python train.py --init_std_router=0.014 --init="normal" --beta1=0.93
Below are experts of layer 2 (counted from 0) of a mixture-of-experts language model. Rows are named router (the router's row for the expert), up (a neuron's input weights, with its number) and show model dimensions 0-159. Each number is 500 + 25 x the weight over its row's rms, rounded and kept within 0 to 999. Numbers have three digits each.
After each expert's rows: "mostly gets" lists some tokens that are sent to it at least half of the time. This comes from a sample of Wikipedia text that the model never trained on.

# expert 180
router:525524459470475519480519482502460466472540523477484533519464499539532538527515475479524497488477514530468515530549522473479527476481533474531526558479517530467506471504522469504516526504526535481528474465531512506519472515478461461526472477505525469523479533519504519493496473473502486469522469469490526481524477467531468486533476471485468480474471485528520503464521508514510521519480471532529522505470525511496534472531464536473531518498520496514486511502524482496518512473538475
up0:522517522502523496462513458465451475494455457521508518487471509493519483445495494490458521496530488490449519514522484508538467456524519447476528486480485504516535477465529505538477490483532471462479491498507500489524487490481520493528483486488525505494480530478426509508533531470488494508515488496529519490508511499515484525515490496516450502521523529517462523484507468502496514496451547534518589512497539510492527467498527526500530501525478493533501539493512490532496499510514471
up1:507522492481522503478526520476526469520500489519471481482516527511490494549511436490484490469513498534514477481517511470524487462488526514533508542494504522517474498534518495440520483526488483506494493526503484466508484460509544497467510470514519504455501515511458503462465500506516496492512501505458523526515489443518481520551488527501492524523519556485511509475434498496504546458487482478529514542526507486498503464497457470523537472488516489497525559514546532488491535452485483
mostly gets: "ou", "and", " v", "ty", "ice", "ending"

# expert 118
router:525532455475475516476515480509464456471532523476491532520460506537532529525514471485511491490475519532469517528545516474482532473488532475528528549473515517469506477511518462507518530502519538485516468469527509504521479518484459469521466468509522470529468534515510518507489470476500494472509479478489530477526476465527474478536468466481463484477464499526524509471513497514512521519473467530532525511467532513492537468540466536477532526493521490511489518493522476494510515478531463
up1:515491502485462502512476516457498513480543538481490497535456507510487507523505518522476542500457519499512518463538509505494491537498515481554493513523500447476525539527554500499465495481466527483490496565493507500503563487493514529497515511521540506495470488482480461501492501469461483486483474501483489475479471484522485517473483463475519466519510492497524501490522531491507564558490483464480526489473509504501479487461511519527517495509477514507469541505487505508472501518546417
up2:516496466540506519457439500484529468470494509526459529554585465476491495486440500508504505463500489487508473507540506513507524517511498479521478518499484515515537452495521492510544525475548509464490485534493481524490507488505487468523477498474491500489528497480522517562474514513515531493516501450502480536513502485510488547511531514510505464498523486528529506484455477491535506483463500454510521508473480503521494477508505485556516502498488476477483497526501453509510498503469441
mostly gets: "iy", " &", "95"

# expert 186
router:522525459471481521479519473512466463489535528471494532519463497539533546527509471482524493485475519521465517522541516466482525471491534481538531552471511522473510473511517464494528521509531529474528477471526501505517491520475457469525473479499520464529474533515495514504492477483506489473513463476488523479522472466528472487537469466485469483479460492526526511472523507517508520523483472539521529502465524517488533471528471527480541532501523500503498504506532469496519521472548473
up0:516488516488531535446502508538502484495531519493482497532498454455492442514502498517515464485538535485502469500466488482507490496537546502489531549487476455498557517498509530504525506520489458499492459487511541457514532472496517506501506547490475519507481464489509501512488438510502458500486462525500461512534473472539511496502523531452491484551522501540488549510537498484479526454471464501490518536529486476488503529491516494471540499502497476516475497531502514500504481486479515
up1:522492490490499495424497456513517540549525527509503494478542485493507517558461463484535505448500475470468514531542492463501483512473494510487520508516515466545506505508487486510514485521516474509478473469501502466529483480495482508516521535537496471460553521500519466540503479478528500486499517485493473501475510479465540515485509498475491508475554497535511516470467480511504448469490482486493516464504507494497527499506531497494448535487501499488557490531544503523519516531447483
mostly gets: "al", "aj", "ant", "j"

# expert 70
router:520530450469474518473521477513470456484536522482491534520465501537529539526510468479525480490477514528457515529544512473470528466487536470526530555481520519475503469508515466498525524501523530487523475473527504500516483516478465463514472465508520467523477531524496517498492479478491493473511470465487526486524473475529466481529475462483472480472463491525518507468521503514514529525481474534525518514461531509494532471533460528474539517493518490508483516496521472491517519477537471
up1:485520488487458553472509543491462484499497494523443503492503505496499537517496489521478481484475493521498498509557470475502489478509537506504482507467509504485545478518497529512480528460463530535533496527518489527506434509536501537517477544518520525512497498496473491504475463486485532528451498460494507437509508473531464483550512479470518467468481499517524483487494462456535481505516500516501503534533489546484442456536515494485492521482507511503532487477540511478510515508521519
up2:494500510494512489507506462495506499480495553475538523521480531517516494514487480482573463498521537471493520508483533456507495484464513498458481513508482506511520462521518496467468524518494506490524435501520501486522458500471571523532515502474477521530527509533447477484471480522488451509514453496531480508518489456523506469440517554507518520550514531501514488495486501502485469450506529533477491490502515560501501521534484507461482520535515492498516505495495493477480483487497479
mostly gets: "ij", " T", " Ma"

# expert 138
router:517534454479467520474519474506472466483538521473493535519462507542530539521514471488526491480479511520471521529547524475480531478486536469528536556486517515472506483512522468513507534503524534482517469471537510508516476509479463464517473474505520468527483529517506517505499472471497496474522474478487531482520469468535473486538475471485471479479467484530528506468514505514512524522474472531531525516462524520494534475536461534470538520501523492509492521498528475497521517475540476
up0:529478511495499498512497498484531509507536488503450515543523494477537490496557497508503503506496468458508527473529462486526488508512443497480553506526486512437489480495521504502484480474500476508506491493525525549490513510477513444490514456540478497524502516508519531499509473521499525532535520507504489509526503481514486483519518516502473491478558524525534475507486504466492506467488507472508524523485422567523486489511465506494483492479495496479493470544515520461516486441481430
up1:507504528527508508487509479503497506518517531467489524503505494512508532491523503494467473464503537537520487514537561506492495497503519503518502469487462492518484471486486466521516537456494477500507467468497521481553558498483482548484508486478521523467478573504528477492481505431468549526522460499500474510524486471446560468510524489493501503485501488504507527496534496517536523486486541517506450485537475497521513491471484516477475503461508506492504510528474480445482523485451497
mostly gets: "è", "ou", "ten", " Bl", " la", "ah"

# expert 2
router:520525446470469513479519472511470456481537520473489533518461505539526539531516476488517487492472514527462514529542517462478527472484529470532522552480509525477508476514515458500521518507520536486525468467529510507517482512475459464517473469504520468514478536518503517501493472475502489465520476472480523477526474465529476472531473467480472483481464492529522505473517502507515525522480474529535524511460532517488536472533462526477540520493527498509494509501517477498508516473539474
up0:498502465499465492531497480541505479526519512455502476512467463514525506531523462482521516485493495496462510523497492485460507540549503472518465523493513484541491473476512507495522515512521491497493522494490537519495523499507524477579539504508480498519562535504492510498534498542500491480489508481499516507537495461464526478505506519510497470519528491529509512489524463455479503494455448502502489514496474502471514485507547492509482519496449474474494494517556475503508487516400456
up1:503499486508480503494511543463494527505552531516566505497522468477507480526531490501497484503535483531532507560467504501489474503479483507435552484492474459543482520503523474525511533482488511520481490497561522484514521482516491480528463495523533473464499495469473517494485518506515528478500483494494484493467490502521483482509540505470492503505493465517505507495514533567499473501454465560497481495474484505515498534487459494510507505506494557506448509466476498471454507468522462
mostly gets: "go", "am", "ok", "ek", "an"

# expert 166
router:490520495495463474430504506485490493514518497484483502550511511512512524496520485462532523529481479513486542495526518482504563519479523453484500521500500488503547491509500495521472518538520505501533444493519489524496498493485482489530502504498551519510463495553483528460482451491491486498538490494454501468556498503502470461512505494457499486476463499503503496495541524467520509509424482487492505528507515501510505490550499510417498538500523523534530527482515488519496501457517491
up0:490491508512532488447468522482517547483493496483478487538533509499526478547514496483526525480521477481504521474504498532559534504512488481534492466532504469492511517495506462483510508509484512459523519475493517487501496461466490493548518512460506507511516521506506468444548518473514521470492527525495515514481553456511545517486495492461503509506522482492433490511523447505473484556484516498504492490436474527481465468487508462526488494531485467504529525481527513496561518501496511
up1:517487480513497474514537498498498516516508517476520491475564464496476522520478535498481469498478469516535500512528497518493498490504499527490467523508514465526527479560491475455476489509508498510476496487472482449489529477519504492497483492468448549515551476476495492519465554526581503516530503527501482504490506527503457528534510530498496513498516519501524489495481449501473460505532514467508467473463503536472490516512480516488509477489472457502438525494474541526499542515541507
mostly gets: " \"", " I", " $", " Th", " Me", " Is"

# expert 56
router:522531460471477521491523480516472464481537517481488536519462509537534545533511471487535481492475527528460514532547520466479526468484534469529540551482516519476507470507517470511529524510526536488528470473534516510519476521481468467514462476502525475525479542517498518497501476477500494469514475472491525479522477472538473488540481476486474472474463490525526512473522502509510519523487469535530524510471531512499531467532461529477531526497521497512504512500520487494510513475532469
up0:484516531543530514464453479569497483494480489530505472503473529481472493530513452495489474508500514539483483477497513470470472497503521461464506533520506508481505481536531490486463500505514499487536526518493490518473496484582497506538492526477489519504479487515490517497515475463512486439526489491511492483521520476491466563526492522494478525452464504472506442455487518492489508508486510556551487459515517509493514504515501495539514542482522507485491499524527529502516500480469543
up1:440515511518507464550492469475476523507517515529502494490502507542470513462484485435511494502512513535497486516506424498505528496491503478523531474509507492532530468524477530503513536511517490488512497514476477465460493537470486463521468482507536509497518531505530456504466498495475470510517522487530508518500495501524483511488525500496476480527493499499497474430479533490544458562480457426477508503515496531490543526497502524540509488478490524508468525495493489512478530503493460
mostly gets: "x", "ro", "mon", "ip"

# expert 255
router:522526447471463518478526467511465455480535524477488531513459504537528529533513474483523472485471508523464513529539520474483531465490537470525531559478520518474500470509518464504510518506528539487520471475526516505514475519475465463519471469504511471527476532526501513496500476475498496469511479469482531480523471469534475483531476460485478487474471477526517505470512501510514518518479470528540533511468530507492532468532469529463535523501520499505490506495518475497510522483533473
up0:488521497505496480511452515501503476500501453490510501525474515467502447496526449507486513564518520484490518509473481486503509494506469497514545518530522478503532474530499503472462446490459555509535450461511520516533465524533486457484479526477523481531485536519500485518504481497461506521472535495539553561529485505520466487497500482471547530511514480492469499480499486486499495483499519520474450504495473506494527531487508511486525526528547517500476488496496495491514493447502552
up1:508491480526455488478480489513537503483541543526514517525465457495514547435510471490538504501471472451520469509497496478485507502515483426511481499419513490504520518529507473560485508538542486517502521473494527479488482517503483496486480462527474476516527489476516529491513523529496561516517502484485491505534498485544503493526510513472509440476506471511521523517495490497486529447518458498509542503528526492501492486537494524495481489473468536515470524485509488522494495514486494
mostly gets: " Pr", "iv", "-L"

# expert 170
router:526534448475473526485521472504473458480536515470486534522460504538526537526512468480526481490474513526467520525540527476485526471481539475531529553476519522476503473507521462511518527509532540487523471472528514506515475522482464467526474473505530466528487531518502518509494469478494491474513479477486530481524473469527476484533473472481468478477477485529520509474514504511516522523484477529539531512469527511499534472539463532477537526499516494514504519497525478497513527480539471
up1:458552482456517526519523495490514543512567457506533486486516491470511496542484497527538492504498497544485489486522464518493474541477490470490527484493503526454483474494528497483503499507529519495506511447486467526526483522535517488550486496531519527502478470528511515495507443531481506548484471525512474481499473511542480523485483505469466485487508477532473465452484524495524573491504530499505500433470506482519472470506511514498466501483498496547472515518517518512508499493498491
up2:466495521495491515508550428474504517519512501505509491518492484527519512494506502475511474506537478499503554481524488513465491488520487454451526468511501463545507515568462486502507479499474453522523484519509504490487479496469517502538483524512494520495513482487521502528539509462497505500512508516503530491528483520469513422549494483475482474522504508529538496468528542503511447492549503525489550453496493491510503466468502534469467453481482485499493526545523534482484498494487505
mostly gets: "ech", "85", "43", "86", " Gl", "76"

# expert 22
router:524527442477469518479518471510475457481526517470488529524460504534539523521510472479525474487473508527461510524548519467483539471482529477528530550475516519477504477504511459507509528506521540483521470475531506507517483516478465464522473470504521475520483536526503516505495478474495496477514474475483526479521467467527476484539475469479469473477468484530516512472519498518510524516481470528539526510465534510493528475538459527474537529495516490509493519490526469496521517473538469
up0:472489484503503531488512504474441515488475505488507483491503471486496460492527506505485521463477504491506497505531504509466464488516506545497516524471553430498496480483516504500505526473497503516479533476472464482509500536492510500500530476478519496567535456470462532478498491470486529496515501468500530530515521443497438452532473502486514475493491476535534496504527556513513478463517459516505536513518495550552517495522520518498502535515480493525499481501516509540497546473516460
up1:450507484464490486520525505498488483508481505519495432477492540530492520526504514502510550499529542520465474517466521478531472507498548489506510476481509528523477489505512519503470519497507507507518504495505484517478516488503483481533485508486514506510509541471492524487514533483451496460517510521475537510527441480484506479507462529494494422467492495467524512476484524495502481532512495507477535503536492495423542517527503507488468510542534537539494481520499541529499481503438450
mostly gets: "ge", "te", "co", "ym", "ul", "int"

# expert 37
router:524529456472470520479531471511475448488533528472492526518455507533530540529512467483516488488482513529467514524542529472483524473491532480534525552474517512473503473502517462508510525504529534480522474468528505502520476518477456461524470469500521473524493533518510519504500472472503488474512469474478532483520469469533474482535470471488462480472468487522515511469516502516516517512472469531534528509468530513491537477535461524474541521494519491504492509494523476493517517474532470
up0:510482487519554472500506501505550509512548504471537527512486447520504499507501496461473497505560463497478504468526500503467472466455509488544521507532539514462527450491504514475500521502513495546508500479499495497492501517537520455482472511505503484539474474492506494508492491506527478498454459530499491533506498429470490501483533497496476522442507534526517512522511494503494502491511497512547534481509477505425525495525531506483569537471510475495488491500492470493499500516522540
up1:540477469518565477467496469477455539525474516492487548461497507533538472533490504484522494552487453521506513520493468472504545490503472493495501429519517489513507510481536487473506463514521548505501463475499503485507501506499506473543499493492481525508511508499488530474495510482523548501490516511533509479526494510510547514465519486493502459467491510491496439483470493476505546505459470476490479508496517499482513510466546550484512497477455487478493495490514502492555553533508495
mostly gets: " Ge", " ne", " z", "ef"

# expert 175
router:529525448478469523478522469509468467483528524478495530520452503540536539525517470484520482486481513527467513529539511469476539480485532472530536550478519522472510473507519462501525529495522541486517470471526517499518473518476467470524467472509522487525488531529505518499496470479498495482515475475484521483528476465528469491539470469487472478477464494528523507468522501515514522521482473521526524507468532517492535472537467531474541524501527501512500518499530471496514519472532473
up1:500512549504538488478497486501512470502501523486525477489497542543528508510531450513482522488535543440449514485522482486507470500456474507469512511461527485468483498509498520491506457499436537501501530457478484493466494499502531508505497506520499500548502504516515509523527483517481464470494472532503507493515506498480529476487490490442514494518476507504557465494524515519510563519544518496501500499499497487499539508507484488475479491445520512542558518444510500486506505447490458
up2:485488470517531503477515516455495507496484513493495497476495443534562465483546436525494493531516511501512502493499461471512514471488510471513495497520504505463523502471530479514516482490505538536462515468473470493501499487489457515522483542473502480519493548465541514524462499543524492498507456509480484542534529490495508508491448484496534478509524436538518495527529482502546501518476464499468523478490493493483483478498502486490522516492540502526536537523439487517499471543496482
mostly gets: "hel", "min", "-p", "br", "omp"